{
  "num_hidden_layers": 12,
  "hidden_size": 256,
  "n_experts": 16,
  "experts_per_token": 1,
  "d_expert": 144,
  "d_shared_expert": 0,
  "hidden_act": "swiglu",
  "moe_layers": [1, 2, 3, 4, 5, 6, 7, 8, 9, 10, 11],
  "router_score": "sigmoid",
  "normalize_top_k": false,
  "routed_scale": 2.0,
  "balance_loss": 0.00201,
  "balance_bias": true,
  "router_bias": true,
  "scale_expert_input": true,
  "init_std_router": 0.00674,
  "lr_router": 0.00109,
  "vocab_size": 17241,
  "norm": "layernorm",
  "norm_eps": 1e-05,
  "tie_word_embeddings": false,
  "optimizer": "muon_variant",
  "learning_rate": 0.0052,
  "beta1": 0.95,
  "batch_tokens": [16384, 32768, 65536],
  "max_seq_len": 256,
  "train_tokens": 209500000,
  "max_steps": 5720,
  "dataset": "wikipedia_en"
}
Below are experts of layer 8 (counted from 0) of a mixture-of-experts language model. Rows are named router (the router's row for the expert), gate (a neuron's input weights, with its number), up (a neuron's input weights, with its number) and show model dimensions 0-255. Each number is 200 + 30 x the weight over its row's rms, rounded and kept within 0 to 999.
After each expert's rows: "comes after" lists some tokens at least twice as common just before its tokens as in all text; "gets" lists some tokens that make up at least twice as much of what it gets as of all text. This comes from a sample of Wikipedia text that the model never trained on. Tokens count by the router's weight.

# expert 6
router,231,203,197,205,213,173,214,167,233,211,236,164,268,237,94,173,186,216,199,250,142,195,202,235,231,187,196,215,194,154,233,216,227,188,197,138,211,206,206,182,200,206,166,166,198,159,252,199,196,209,163,236,197,193,180,166,160,228,176,218,228,178,194,187,271,221,192,227,206,169,213,184,236,144,185,238,221,185,230,178,215,182,204,175,170,228,200,163,190,211,214,232,218,206,224,203,201,227,212,209,232,211,187,215,157,222,171,201,192,190,151,213,181,238,229,274,150,236,135,194,214,179,245,236,144,219,216,165,177,208,232,199,171,249,193,175,208,196,164,193,129,189,238,231,172,202,148,224,183,225,181,241,187,176,216,194,204,195,157,199,199,255,157,180,225,164,154,173,196,214,214,232,201,185,216,203,172,153,174,200,174,180,194,212,179,169,130,163,193,194,244,166,222,162,191,174,205,235,149,196,155,240,184,274,202,244,190,185,216,182,199,188,210,163,197,242,191,199,238,173,147,187,162,260,152,197,251,215,199,197,212,216,244,249,168,176,208,235,219,216,239,233,147,240,216,146,186,199,203,237,156,228,212,232,229,164
gate0,188,202,194,172,199,176,181,213,204,161,180,219,195,214,223,244,173,252,252,146,206,220,177,188,158,148,169,200,217,144,235,199,117,219,180,185,153,206,238,165,141,163,221,233,164,159,233,205,141,245,207,165,178,201,208,186,140,227,189,257,183,173,200,209,145,178,203,252,228,231,189,271,209,207,172,209,200,163,194,243,190,179,198,202,113,213,220,215,194,174,146,183,216,196,230,232,224,212,203,212,226,204,166,240,206,240,218,230,214,193,211,210,198,196,210,210,184,198,190,222,161,194,223,195,240,208,258,206,161,227,182,221,193,180,221,190,199,197,192,191,177,167,230,221,212,172,191,192,207,199,234,208,227,255,218,146,175,233,254,148,187,208,220,198,213,169,221,209,226,208,202,179,170,247,193,178,244,186,226,276,264,243,194,198,272,202,256,206,203,211,153,226,167,147,198,309,217,207,169,203,262,212,190,174,203,168,234,228,239,147,208,216,188,184,227,179,208,223,210,192,190,153,238,198,233,199,156,224,196,186,214,216,276,203,199,214,189,227,188,177,156,191,218,145,213,194,171,230,214,174,208,205,211,175,192,244
up0,155,270,205,215,232,219,151,214,210,246,230,232,211,197,182,204,246,211,248,189,181,157,200,167,159,206,241,284,217,212,181,202,197,191,166,187,182,176,248,216,235,200,206,185,211,200,171,259,210,235,173,190,185,190,241,226,155,197,212,207,196,253,207,215,237,267,177,163,234,247,186,203,169,191,183,211,219,185,199,162,151,236,212,160,230,173,210,190,207,259,191,264,203,218,188,190,235,152,180,138,246,251,195,182,207,172,225,162,198,120,201,156,199,240,176,181,202,269,193,214,150,185,181,192,161,186,195,164,199,218,216,188,206,228,174,188,239,224,261,187,217,178,196,224,203,232,154,164,190,231,159,203,249,168,212,196,217,234,222,195,210,188,183,193,210,208,138,160,205,195,253,170,175,182,206,157,231,220,256,235,154,174,237,178,203,178,211,192,197,174,195,236,209,218,159,158,240,244,155,211,246,239,216,158,183,228,183,228,197,188,208,194,159,208,151,128,187,169,224,235,230,161,189,184,208,154,230,208,215,231,180,201,173,148,168,182,225,214,226,231,166,225,182,223,176,214,265,155,209,232,194,157,181,201,180,205
gate1,238,195,204,238,194,137,226,230,246,170,165,232,218,199,230,181,217,185,174,212,212,159,174,158,192,190,172,161,192,138,203,250,184,166,137,193,204,121,172,186,202,240,208,239,225,232,161,270,231,190,223,198,150,250,193,206,166,182,193,195,217,168,161,194,264,210,208,215,168,153,201,202,172,244,156,182,151,242,208,157,207,142,213,192,184,157,155,169,190,247,241,183,209,210,210,190,225,213,207,229,204,197,212,199,186,225,250,210,249,174,191,196,182,215,196,172,169,204,209,169,189,203,189,214,232,219,247,205,214,192,212,216,232,228,155,196,240,176,222,220,215,116,173,199,200,199,214,217,185,157,235,168,167,160,243,212,181,180,230,239,192,230,206,190,179,172,157,214,135,204,250,210,272,241,209,170,225,215,217,246,207,162,190,145,263,154,183,203,222,175,185,216,241,185,248,182,164,235,193,167,199,208,184,166,234,191,182,119,189,187,174,205,236,248,238,232,211,189,221,236,217,213,204,243,165,150,149,214,214,176,214,183,186,156,214,206,226,227,268,233,203,154,187,193,231,204,201,228,213,207,207,181,214,222,235,169
up1,275,141,193,228,194,257,200,243,201,204,195,217,163,210,196,213,192,201,153,201,194,177,234,163,241,185,128,144,196,183,160,173,221,207,232,222,176,186,147,212,211,192,211,254,208,222,196,211,245,120,209,214,199,198,178,135,242,164,253,189,159,228,199,151,243,209,163,216,247,178,206,179,206,230,201,220,202,195,197,174,229,242,158,212,211,116,188,187,181,164,203,175,180,225,209,216,203,186,209,199,222,202,142,208,208,234,162,224,187,152,201,242,183,188,246,187,257,199,222,209,181,194,172,275,235,250,215,167,226,219,213,158,213,176,240,184,210,195,241,170,250,195,210,222,178,178,287,205,188,191,174,164,235,166,173,187,207,108,160,230,189,212,223,231,228,175,176,203,194,208,193,152,160,172,242,260,213,181,214,206,203,141,179,149,202,179,187,213,150,218,192,221,186,171,194,250,216,222,196,200,194,178,236,173,182,209,193,295,264,174,256,201,178,221,225,169,220,210,221,207,250,225,214,244,191,203,191,190,212,246,192,201,204,208,191,230,174,180,209,175,212,165,179,169,198,195,173,215,203,177,168,180,180,194,209,188
comes after: "\n", ")", " used", " MPC", " Party", " known"
gets: "|", " to", " |", ")", "\"", " which"

# expert 12
router,255,198,189,154,198,208,273,152,198,203,186,165,248,178,143,212,169,225,167,220,188,209,175,252,293,209,164,206,227,199,229,233,236,229,214,158,203,183,252,180,186,217,176,240,201,119,237,192,227,177,206,179,222,233,186,242,188,181,194,194,185,214,98,207,291,204,223,176,193,229,207,216,192,192,220,184,210,149,218,168,228,194,160,179,163,183,192,152,209,200,214,161,169,207,234,229,209,262,236,204,161,178,234,201,184,232,147,199,229,194,190,183,215,211,228,201,186,207,155,196,194,190,217,212,142,199,229,181,208,171,201,179,217,242,187,220,196,224,187,243,164,168,195,180,162,177,191,254,186,198,164,230,169,164,216,181,141,214,184,144,180,209,171,187,186,177,147,156,216,158,190,152,156,178,182,195,217,193,225,174,224,180,198,198,181,188,157,138,228,224,238,213,156,183,153,146,226,258,176,188,171,177,207,230,230,193,208,219,214,183,203,218,199,143,196,219,207,143,232,153,199,187,134,223,180,186,225,245,191,207,218,169,195,218,193,194,187,213,199,182,184,208,169,176,168,203,166,222,200,254,159,162,235,210,176,139
gate0,192,203,237,176,247,169,178,203,240,143,187,233,201,245,243,261,180,198,199,172,181,229,205,207,135,168,194,179,236,161,216,220,143,217,157,187,135,206,271,181,164,115,181,200,180,146,233,193,186,220,190,140,198,245,231,186,142,181,201,244,259,167,202,215,223,189,229,184,213,214,166,244,225,236,171,202,200,225,189,245,160,206,244,217,137,174,233,205,174,168,131,207,267,165,233,226,231,210,212,181,210,207,180,234,191,236,207,170,205,137,186,191,226,169,224,240,173,166,220,234,209,174,246,180,210,169,231,284,158,189,202,197,171,170,209,197,221,247,207,218,221,160,220,198,251,172,188,180,220,192,228,212,229,215,220,177,168,218,218,204,228,212,201,188,180,144,287,212,204,238,213,174,163,206,188,192,202,198,226,235,211,271,241,167,208,222,205,186,227,239,192,179,170,202,184,253,172,213,168,186,259,228,231,201,181,209,207,244,189,194,210,214,198,181,195,149,204,233,198,175,190,178,238,189,205,153,167,221,219,211,195,234,203,198,232,249,206,189,184,169,191,210,192,151,197,228,163,213,231,160,186,182,162,201,188,216
up0,218,240,186,250,205,219,166,265,169,234,192,188,204,195,216,178,208,211,260,198,191,205,173,186,168,181,207,247,214,172,174,197,186,186,161,172,165,179,180,183,240,229,197,236,196,181,170,236,209,191,157,189,191,195,210,270,152,188,182,250,225,269,164,198,247,208,135,166,198,241,201,189,221,203,187,178,218,203,236,213,189,252,226,176,197,153,235,162,173,242,180,235,169,216,200,189,228,210,215,173,269,247,191,206,185,182,237,155,174,184,182,164,210,239,164,189,236,248,182,236,138,153,187,170,220,174,244,188,245,207,211,243,178,176,171,201,250,224,221,199,201,206,207,176,242,175,174,166,246,241,122,199,203,180,190,213,205,184,221,242,234,185,194,249,229,192,160,195,179,195,171,209,179,209,216,182,261,244,171,227,156,165,197,221,205,149,201,203,230,194,224,216,213,176,183,156,230,209,181,154,220,211,232,131,187,228,208,244,172,231,185,206,154,238,151,203,192,162,196,205,230,200,208,188,196,187,253,207,200,164,141,206,221,170,163,170,178,215,228,258,164,247,148,217,131,168,246,180,242,241,202,158,183,180,218,190
gate1,238,221,175,235,193,130,204,176,210,185,194,222,146,193,160,177,244,198,215,199,190,148,137,180,172,221,229,209,202,194,193,187,169,222,138,166,241,131,193,239,174,246,273,203,207,247,150,256,226,196,170,212,161,260,196,197,191,204,183,182,212,148,181,137,228,208,196,241,185,170,218,212,156,223,115,175,191,209,202,142,183,185,221,192,249,159,192,137,199,212,208,239,223,228,223,194,222,249,209,210,235,197,199,217,127,259,203,187,232,194,157,219,228,201,209,194,183,209,206,188,182,206,198,227,234,228,216,182,174,183,214,194,235,218,161,204,238,163,229,203,178,158,217,171,240,187,197,213,237,219,213,228,137,163,235,172,221,162,234,213,246,195,144,190,239,199,143,161,179,168,227,257,254,228,188,213,187,189,192,203,201,187,204,158,224,183,254,168,212,174,163,178,218,223,206,143,210,196,182,164,192,203,215,191,216,204,183,162,252,180,194,182,215,232,234,212,179,171,254,206,235,181,184,220,193,166,211,207,224,198,237,203,190,147,205,215,203,220,260,240,227,213,208,177,255,219,178,242,225,188,237,187,241,202,189,137
up1,200,174,245,198,176,187,213,186,189,225,191,187,180,198,215,247,259,150,172,194,164,210,226,184,241,191,197,213,162,212,173,170,177,229,181,235,173,187,176,208,194,214,201,230,226,194,245,212,246,175,121,232,214,197,180,166,209,197,204,173,208,192,183,168,237,202,169,249,238,237,252,189,212,265,195,261,221,196,193,190,250,254,179,205,210,134,205,201,206,141,203,207,163,258,201,179,206,250,220,231,197,226,130,202,194,214,181,184,145,192,195,234,232,189,247,155,253,136,228,203,189,195,186,185,184,220,198,170,125,223,200,187,172,203,235,185,216,181,236,184,212,185,230,214,217,195,300,193,177,162,149,159,184,152,151,185,192,152,232,177,204,164,173,211,230,216,154,190,219,178,181,186,183,226,198,250,243,174,226,149,270,188,179,166,180,181,219,258,150,217,178,243,213,202,187,216,217,183,157,193,224,190,211,165,205,251,203,289,206,192,237,173,193,190,230,171,221,178,241,234,256,149,166,220,178,195,183,187,219,228,184,206,204,195,216,239,178,209,223,184,161,196,209,164,220,163,157,237,227,198,181,219,224,169,209,183
comes after: "\n", " ", "-", "\n ", "\"", " 1"
gets: " |", "-", ":", "|", " –", "="

# expert 11
router,178,212,194,178,201,209,224,200,222,151,214,140,192,209,189,220,171,201,195,224,189,181,190,217,207,218,195,204,223,177,181,197,275,156,201,207,230,229,191,197,129,264,202,237,215,139,207,227,216,194,198,189,143,195,228,229,162,239,246,208,177,174,129,182,239,235,247,204,205,202,222,192,174,186,217,218,184,173,198,164,202,186,192,172,174,195,202,210,209,141,192,240,209,188,224,256,149,210,222,197,265,157,208,253,170,220,140,230,195,263,213,245,228,203,262,187,201,225,203,167,178,253,160,212,190,184,221,171,256,230,236,215,166,212,207,187,175,249,200,214,180,140,178,217,176,214,199,205,179,203,162,155,142,214,229,172,145,265,190,223,222,202,162,170,188,150,176,220,156,173,195,196,196,184,209,166,184,240,226,246,209,162,168,239,181,170,157,192,206,157,229,201,204,192,186,199,173,265,176,198,218,171,170,258,245,194,221,194,200,243,210,182,228,155,186,186,198,193,237,155,204,188,203,262,163,145,202,199,173,198,215,253,153,242,235,194,168,200,190,124,247,189,173,170,188,237,180,217,187,244,145,208,202,213,171,189
gate1,249,168,201,242,198,173,194,191,249,170,157,225,202,168,200,197,196,243,223,213,208,174,166,167,148,160,208,211,195,177,167,223,197,232,147,199,251,162,170,208,218,206,164,246,191,221,141,273,201,176,231,193,164,188,241,182,175,231,179,206,210,200,172,209,273,175,203,227,157,129,185,216,179,211,180,208,157,296,232,201,196,116,193,199,209,183,172,156,195,224,217,164,188,209,228,198,211,228,187,203,211,198,245,204,175,198,210,188,206,194,180,198,195,204,218,215,162,255,191,195,129,247,227,208,226,202,199,191,188,212,239,189,239,195,179,216,206,180,206,185,205,169,195,188,207,189,201,228,213,173,180,182,223,233,227,221,198,174,216,228,255,178,185,229,198,200,170,183,150,190,258,208,227,197,226,158,232,206,188,227,177,203,184,167,264,214,190,195,185,195,157,229,257,211,211,140,192,235,211,210,202,247,186,226,209,183,156,99,206,178,179,224,232,227,215,244,176,176,217,185,226,239,167,227,178,165,166,254,217,180,242,165,152,150,241,174,238,180,217,212,226,172,156,185,235,226,201,194,259,240,238,124,232,217,187,147
up1,259,165,183,200,172,229,220,245,171,195,164,198,198,222,217,254,231,201,170,199,164,199,269,140,241,193,172,193,180,198,192,192,193,275,228,185,167,111,201,224,229,203,195,229,168,195,224,164,201,138,173,218,202,200,189,194,214,114,192,180,229,230,155,170,228,136,224,253,211,203,186,195,225,253,181,191,210,174,209,182,224,278,191,186,188,150,239,195,220,154,233,213,186,237,223,179,198,230,203,217,167,226,180,232,246,247,210,176,153,201,233,223,177,161,221,183,218,146,194,212,209,175,192,243,197,206,182,182,183,230,214,152,172,192,204,158,185,198,218,144,215,185,242,183,217,232,239,199,179,188,183,187,222,113,133,215,183,169,208,176,243,208,257,175,258,179,204,206,215,231,208,190,204,207,245,219,222,153,245,219,220,184,175,140,160,156,241,272,180,191,197,204,239,146,206,214,140,216,191,195,240,215,215,155,173,213,193,240,213,225,240,177,199,208,235,183,158,211,193,198,221,190,205,217,201,198,164,164,189,195,251,208,192,232,185,193,184,204,237,201,191,254,215,177,219,202,140,224,231,217,187,227,190,194,195,170
gate2,192,176,195,240,219,229,198,187,164,204,174,171,164,172,174,192,170,180,210,177,157,200,168,190,167,221,159,178,222,243,142,202,181,190,203,196,210,182,197,158,234,164,160,178,264,253,191,230,174,179,141,250,263,186,217,217,229,205,163,265,157,225,216,226,205,242,200,173,215,173,219,220,234,261,168,165,164,223,229,220,174,219,215,267,141,183,211,186,236,175,177,208,172,151,193,235,208,213,195,218,155,165,272,164,211,166,152,194,255,204,259,184,196,281,199,222,188,169,183,216,168,187,243,211,215,147,122,198,213,215,220,212,187,210,230,246,170,203,220,220,202,183,191,174,167,161,204,225,243,205,174,238,219,227,263,153,195,205,180,167,196,186,158,163,221,202,188,205,227,216,221,209,146,223,201,199,218,163,175,170,235,198,188,181,259,229,188,163,202,205,216,219,176,219,212,184,242,209,194,231,243,227,186,222,194,165,185,260,169,214,224,226,201,239,208,164,204,201,179,202,250,136,221,258,184,177,171,209,200,152,199,176,178,282,213,238,153,201,161,201,193,204,254,225,211,225,203,197,223,233,196,200,214,227,182,179
up2,228,250,234,214,191,271,241,165,141,177,193,257,182,152,149,208,222,240,203,136,266,200,161,194,184,214,196,204,176,218,200,206,201,229,193,234,217,210,163,159,222,199,231,249,151,151,188,207,174,260,209,227,180,200,153,162,155,253,210,199,190,182,238,207,197,196,206,180,202,194,234,217,184,185,143,255,186,196,226,238,208,207,146,205,195,220,191,176,209,143,179,132,208,205,203,226,220,179,182,203,177,224,180,191,191,208,193,191,184,243,194,177,217,183,193,200,180,179,211,208,175,157,210,209,154,233,209,178,209,211,179,174,210,216,200,193,215,210,206,242,211,202,197,214,219,170,220,187,156,160,234,209,188,178,164,204,165,251,209,175,137,208,171,150,230,153,236,198,234,242,223,173,191,164,176,212,163,226,144,182,240,192,174,210,239,215,195,226,232,227,207,229,185,167,182,251,199,252,235,230,186,270,260,195,209,208,214,178,193,224,138,186,205,176,236,158,125,233,197,252,193,180,216,133,238,215,254,247,207,136,161,212,192,200,223,150,198,168,177,194,233,190,170,175,176,234,158,238,260,235,249,194,214,231,189,190
comes after: " of", " with", " by", " and", " as", " for"
gets: " a", " the", " an", " his", " The", " her"

# expert 0
router,158,171,219,197,184,229,211,172,196,224,207,160,200,175,141,186,220,233,195,215,175,226,211,217,245,267,147,195,172,224,161,235,203,234,228,184,179,168,181,164,158,254,143,218,212,213,189,186,214,189,188,217,126,195,232,156,188,225,231,175,214,202,186,179,220,194,248,232,193,192,179,273,183,181,244,228,252,212,207,182,199,252,207,239,162,234,180,212,208,195,197,202,152,182,171,232,180,205,208,197,254,150,142,175,254,211,129,181,193,175,217,187,243,201,148,227,196,202,238,247,232,117,260,196,180,199,222,264,218,181,193,229,199,232,217,205,184,210,189,277,230,194,226,182,159,239,269,208,224,243,190,203,209,188,205,147,150,265,198,175,221,237,158,188,196,211,195,198,203,185,196,211,180,166,165,169,222,208,176,182,223,253,184,218,163,168,223,219,196,142,196,170,249,157,237,204,193,200,202,195,193,197,182,265,142,250,223,211,227,174,182,191,200,172,203,235,207,206,219,175,177,189,180,186,210,209,210,199,210,199,188,257,200,184,166,136,172,238,229,222,181,233,173,196,197,215,178,196,242,223,202,178,226,150,160,149
gate1,205,226,191,220,207,157,265,182,230,189,186,237,184,206,209,199,207,209,215,231,188,180,188,148,175,176,205,184,188,181,234,239,198,201,148,176,234,143,203,210,208,276,176,277,241,214,119,204,237,198,206,213,174,253,198,184,199,187,153,213,199,182,156,194,226,202,214,256,212,159,227,227,189,200,164,170,146,233,193,199,224,198,187,172,213,203,196,144,202,264,202,216,217,199,237,181,232,209,181,174,192,167,209,222,207,241,203,192,250,188,178,196,215,225,211,160,142,179,195,161,158,220,172,214,213,191,222,165,200,228,254,183,198,230,202,219,250,188,200,216,188,155,217,202,242,206,189,220,241,147,250,211,204,220,260,149,224,158,208,257,183,227,170,221,195,158,218,192,140,163,223,253,243,235,211,213,217,168,185,206,177,198,231,141,227,155,208,195,240,215,152,191,255,191,236,160,233,211,213,221,195,195,191,182,187,193,166,136,178,172,120,233,192,249,206,177,178,195,232,170,218,240,205,190,218,118,205,218,199,172,288,164,153,155,237,238,187,195,197,246,214,195,155,207,224,185,187,192,239,229,198,201,192,200,208,176
up1,198,147,188,243,166,230,249,234,194,219,184,210,201,193,229,193,173,159,220,192,148,175,235,217,221,167,178,210,189,218,164,165,160,218,166,223,195,169,198,201,258,193,191,266,225,205,216,195,194,151,193,216,222,211,186,143,216,193,226,144,198,205,180,168,235,191,206,244,236,194,211,219,183,265,183,230,215,170,232,190,261,274,193,215,204,197,220,213,168,174,194,217,150,247,232,207,197,217,192,174,217,196,217,246,191,231,190,185,143,166,168,206,175,185,259,137,223,175,222,176,213,213,219,199,208,210,193,194,180,181,252,187,215,221,214,198,233,219,250,139,228,212,231,226,177,193,280,180,175,132,205,184,200,149,133,224,149,124,184,185,160,196,203,203,235,228,199,165,198,209,209,175,172,269,194,231,227,199,216,209,230,186,228,172,190,190,165,243,143,220,196,246,188,159,217,217,218,197,202,175,205,180,213,156,199,234,224,260,249,170,225,185,140,201,186,170,260,207,204,194,268,170,232,200,198,204,172,232,207,270,194,208,208,234,163,209,199,192,219,190,159,173,165,161,203,212,160,208,206,227,106,189,185,196,213,218
gate2,155,189,153,254,170,213,178,216,172,208,227,167,189,188,161,165,190,207,140,163,167,238,250,183,191,209,137,200,214,243,207,208,194,157,238,207,200,170,243,164,206,189,206,202,211,280,140,210,222,162,95,181,201,143,171,220,225,213,221,227,180,231,198,215,225,225,200,196,209,200,245,234,238,217,167,157,173,218,216,200,193,205,196,224,176,207,207,213,191,195,242,213,221,191,198,201,238,214,206,216,138,195,227,149,171,192,148,210,236,221,199,199,212,234,227,243,187,151,171,230,173,198,184,188,216,185,183,150,218,187,193,189,201,199,170,235,204,195,220,212,210,212,170,184,161,211,142,243,164,177,157,235,183,203,190,152,171,201,167,237,247,174,197,196,224,206,175,208,242,209,199,222,166,205,157,210,226,125,217,193,225,177,172,187,253,205,181,199,253,209,187,202,127,244,205,206,275,206,146,133,259,231,223,265,210,183,234,226,250,224,191,269,222,234,241,170,212,209,183,187,222,167,215,242,174,208,212,234,247,208,176,208,178,231,186,256,143,183,153,191,203,237,207,213,209,216,216,221,163,202,207,189,149,192,204,218
up2,258,198,227,198,205,269,240,137,163,194,205,254,182,199,168,225,222,240,225,171,225,166,166,171,194,231,189,198,259,176,200,200,176,247,201,244,186,250,172,175,194,232,250,195,163,164,194,219,218,252,185,204,246,221,171,182,183,253,228,141,162,209,209,207,227,170,162,175,187,192,199,236,223,227,170,249,173,230,284,161,190,205,157,197,179,209,192,199,234,143,215,118,208,179,177,226,248,174,235,214,198,205,159,209,181,234,196,144,196,224,247,124,190,174,176,174,215,174,174,221,169,179,202,213,204,202,199,209,261,204,160,187,219,214,245,173,263,213,184,182,189,207,210,181,202,169,200,165,166,193,178,197,181,186,162,243,186,207,178,174,211,203,199,143,238,177,208,199,194,207,239,170,213,221,222,240,198,202,119,172,213,225,193,227,197,193,184,244,190,171,162,239,196,213,159,196,240,244,232,229,186,217,198,188,208,158,110,196,153,235,192,183,202,189,260,209,176,219,191,244,200,190,206,181,218,216,185,249,184,231,178,183,185,168,168,154,187,185,182,184,250,184,183,230,210,211,132,244,235,161,245,206,170,206,199,190
comes after: "|", " |", " W", " P", " one", " first"
gets: " of", " ", "k", "S", "s", " 0"

# expert 2
router,226,155,214,152,221,179,264,198,201,173,147,164,201,159,132,251,172,268,241,239,219,209,209,182,264,194,193,249,178,162,178,198,200,203,180,163,218,236,172,178,227,231,179,237,193,167,229,235,218,164,160,196,172,257,165,222,189,175,244,180,180,182,179,160,267,227,246,181,194,187,193,255,210,199,220,168,207,200,203,139,238,218,232,182,228,188,216,162,239,170,207,237,199,201,233,254,167,224,237,174,170,180,222,220,235,186,211,179,184,169,186,211,266,264,206,253,186,244,195,183,207,177,251,196,159,176,216,205,186,172,180,210,178,265,203,162,199,240,218,239,150,210,207,194,199,186,175,219,190,197,161,206,171,172,235,201,143,239,177,185,199,198,188,198,150,224,166,157,207,180,203,173,208,209,197,222,217,218,202,193,203,203,198,221,170,187,167,200,185,174,181,190,173,173,189,186,223,236,127,180,197,183,165,211,190,194,178,237,199,220,170,216,197,145,202,183,232,199,239,153,189,207,199,259,157,186,241,237,224,234,218,196,158,184,208,196,194,191,189,177,264,173,153,222,164,210,167,173,167,234,96,224,206,235,233,150
gate0,193,211,179,178,187,166,197,224,246,193,198,194,214,223,230,269,165,190,269,159,210,206,202,191,153,165,133,172,259,165,220,229,211,152,185,166,201,243,199,183,140,168,239,192,199,198,225,200,164,218,204,170,169,193,217,194,189,224,175,239,183,240,216,231,207,196,174,252,244,228,238,231,213,164,216,192,238,169,239,213,186,148,225,205,130,215,233,188,207,197,134,205,203,205,209,213,222,196,219,177,212,207,246,202,228,218,217,180,218,166,209,214,236,205,226,229,203,153,166,207,171,197,215,163,226,185,293,255,144,231,161,195,130,150,203,228,227,196,189,225,197,193,263,225,202,159,209,207,195,219,233,241,228,209,153,172,201,214,267,230,150,196,210,183,184,181,211,214,188,247,179,175,152,194,170,157,253,194,218,233,197,257,207,165,206,208,247,174,251,226,170,156,206,159,184,264,194,239,202,179,239,224,179,166,159,170,214,202,214,158,209,192,224,169,209,202,252,192,209,219,162,146,234,206,223,191,213,222,194,215,231,244,216,182,233,192,202,211,163,186,200,191,171,146,182,232,140,232,258,178,186,179,181,185,162,211
up0,195,209,148,213,230,230,141,230,164,213,191,214,210,188,211,193,207,205,247,180,222,182,227,210,142,208,236,230,187,173,206,198,239,235,181,206,167,196,200,185,204,193,232,215,168,212,189,228,193,224,185,201,209,234,184,222,151,248,196,237,214,217,161,204,204,201,199,173,190,222,166,194,196,203,218,169,193,211,146,218,241,219,194,166,236,184,197,178,228,270,234,216,171,223,190,200,219,198,211,214,265,233,219,204,203,207,189,213,214,153,171,164,200,233,166,168,192,203,261,217,93,196,190,192,197,146,230,193,189,201,211,241,203,236,211,183,284,227,218,193,186,162,160,224,196,174,186,180,210,208,201,240,155,229,205,264,202,173,195,210,258,241,190,186,210,224,122,168,191,191,181,186,162,236,191,180,233,244,249,182,170,194,191,184,167,138,208,130,234,209,204,252,194,193,188,156,224,250,182,153,249,213,238,187,179,248,173,268,184,216,237,214,131,225,146,202,177,189,225,220,228,176,210,179,140,180,177,203,208,195,158,190,195,172,137,206,200,251,250,244,179,216,165,230,177,138,231,162,216,238,227,164,148,166,213,203
gate1,216,218,152,247,205,178,203,179,189,194,194,186,215,190,177,170,213,218,214,210,211,172,175,155,161,196,218,198,195,159,221,194,163,156,149,160,243,158,186,241,243,250,197,216,224,195,164,251,243,174,187,225,197,244,156,212,148,206,224,193,187,186,182,203,263,213,208,198,224,144,233,212,162,203,193,192,169,264,178,182,227,157,199,222,152,167,210,155,171,226,197,221,217,184,239,207,198,268,177,203,207,191,230,263,219,240,187,227,199,198,196,195,211,217,204,233,153,237,199,163,201,206,200,206,263,217,226,203,182,196,219,169,257,178,157,185,244,172,158,179,196,161,195,244,203,182,200,196,199,184,236,237,218,253,237,212,189,182,211,192,173,210,165,153,211,180,165,154,186,185,243,244,233,219,199,192,170,195,178,239,194,218,233,169,220,191,211,200,228,202,137,214,225,180,236,177,181,187,173,191,216,153,293,132,186,248,201,145,191,178,192,155,215,227,201,226,144,176,248,175,220,221,116,224,208,153,183,214,229,164,248,181,206,181,242,197,210,300,200,227,247,196,159,169,208,226,203,164,258,196,200,205,222,200,231,196
up1,255,168,212,192,171,200,273,198,244,225,136,198,244,203,169,198,221,200,150,247,200,165,204,175,243,196,209,223,161,207,148,154,196,201,211,185,147,186,166,191,243,159,202,234,189,190,214,211,201,156,210,192,209,190,183,172,213,187,237,194,228,230,116,161,250,218,206,227,242,196,228,198,247,214,188,235,203,178,166,182,243,255,179,197,213,163,266,155,191,165,236,234,196,234,240,168,194,254,185,194,155,227,165,199,172,188,193,195,158,198,189,216,203,173,204,203,213,135,211,199,199,244,226,221,191,229,176,199,202,211,206,172,170,185,235,206,231,191,200,184,238,198,216,191,225,194,272,168,149,139,198,191,261,119,129,174,175,167,192,204,198,222,213,210,215,178,228,200,183,246,172,170,186,177,199,215,175,151,254,228,202,218,223,129,163,177,193,277,153,227,209,230,241,211,178,240,208,201,247,212,201,166,243,170,220,212,178,249,236,190,218,216,172,182,218,188,224,240,224,190,229,213,169,173,203,168,182,210,211,235,214,165,172,267,194,207,175,160,250,236,199,189,177,162,171,213,186,240,215,224,165,194,184,181,232,208
comes after: "\n", ".", " =", " ==", "==", "==="
gets: "\n", ".", "s.", " ==", "==", " ="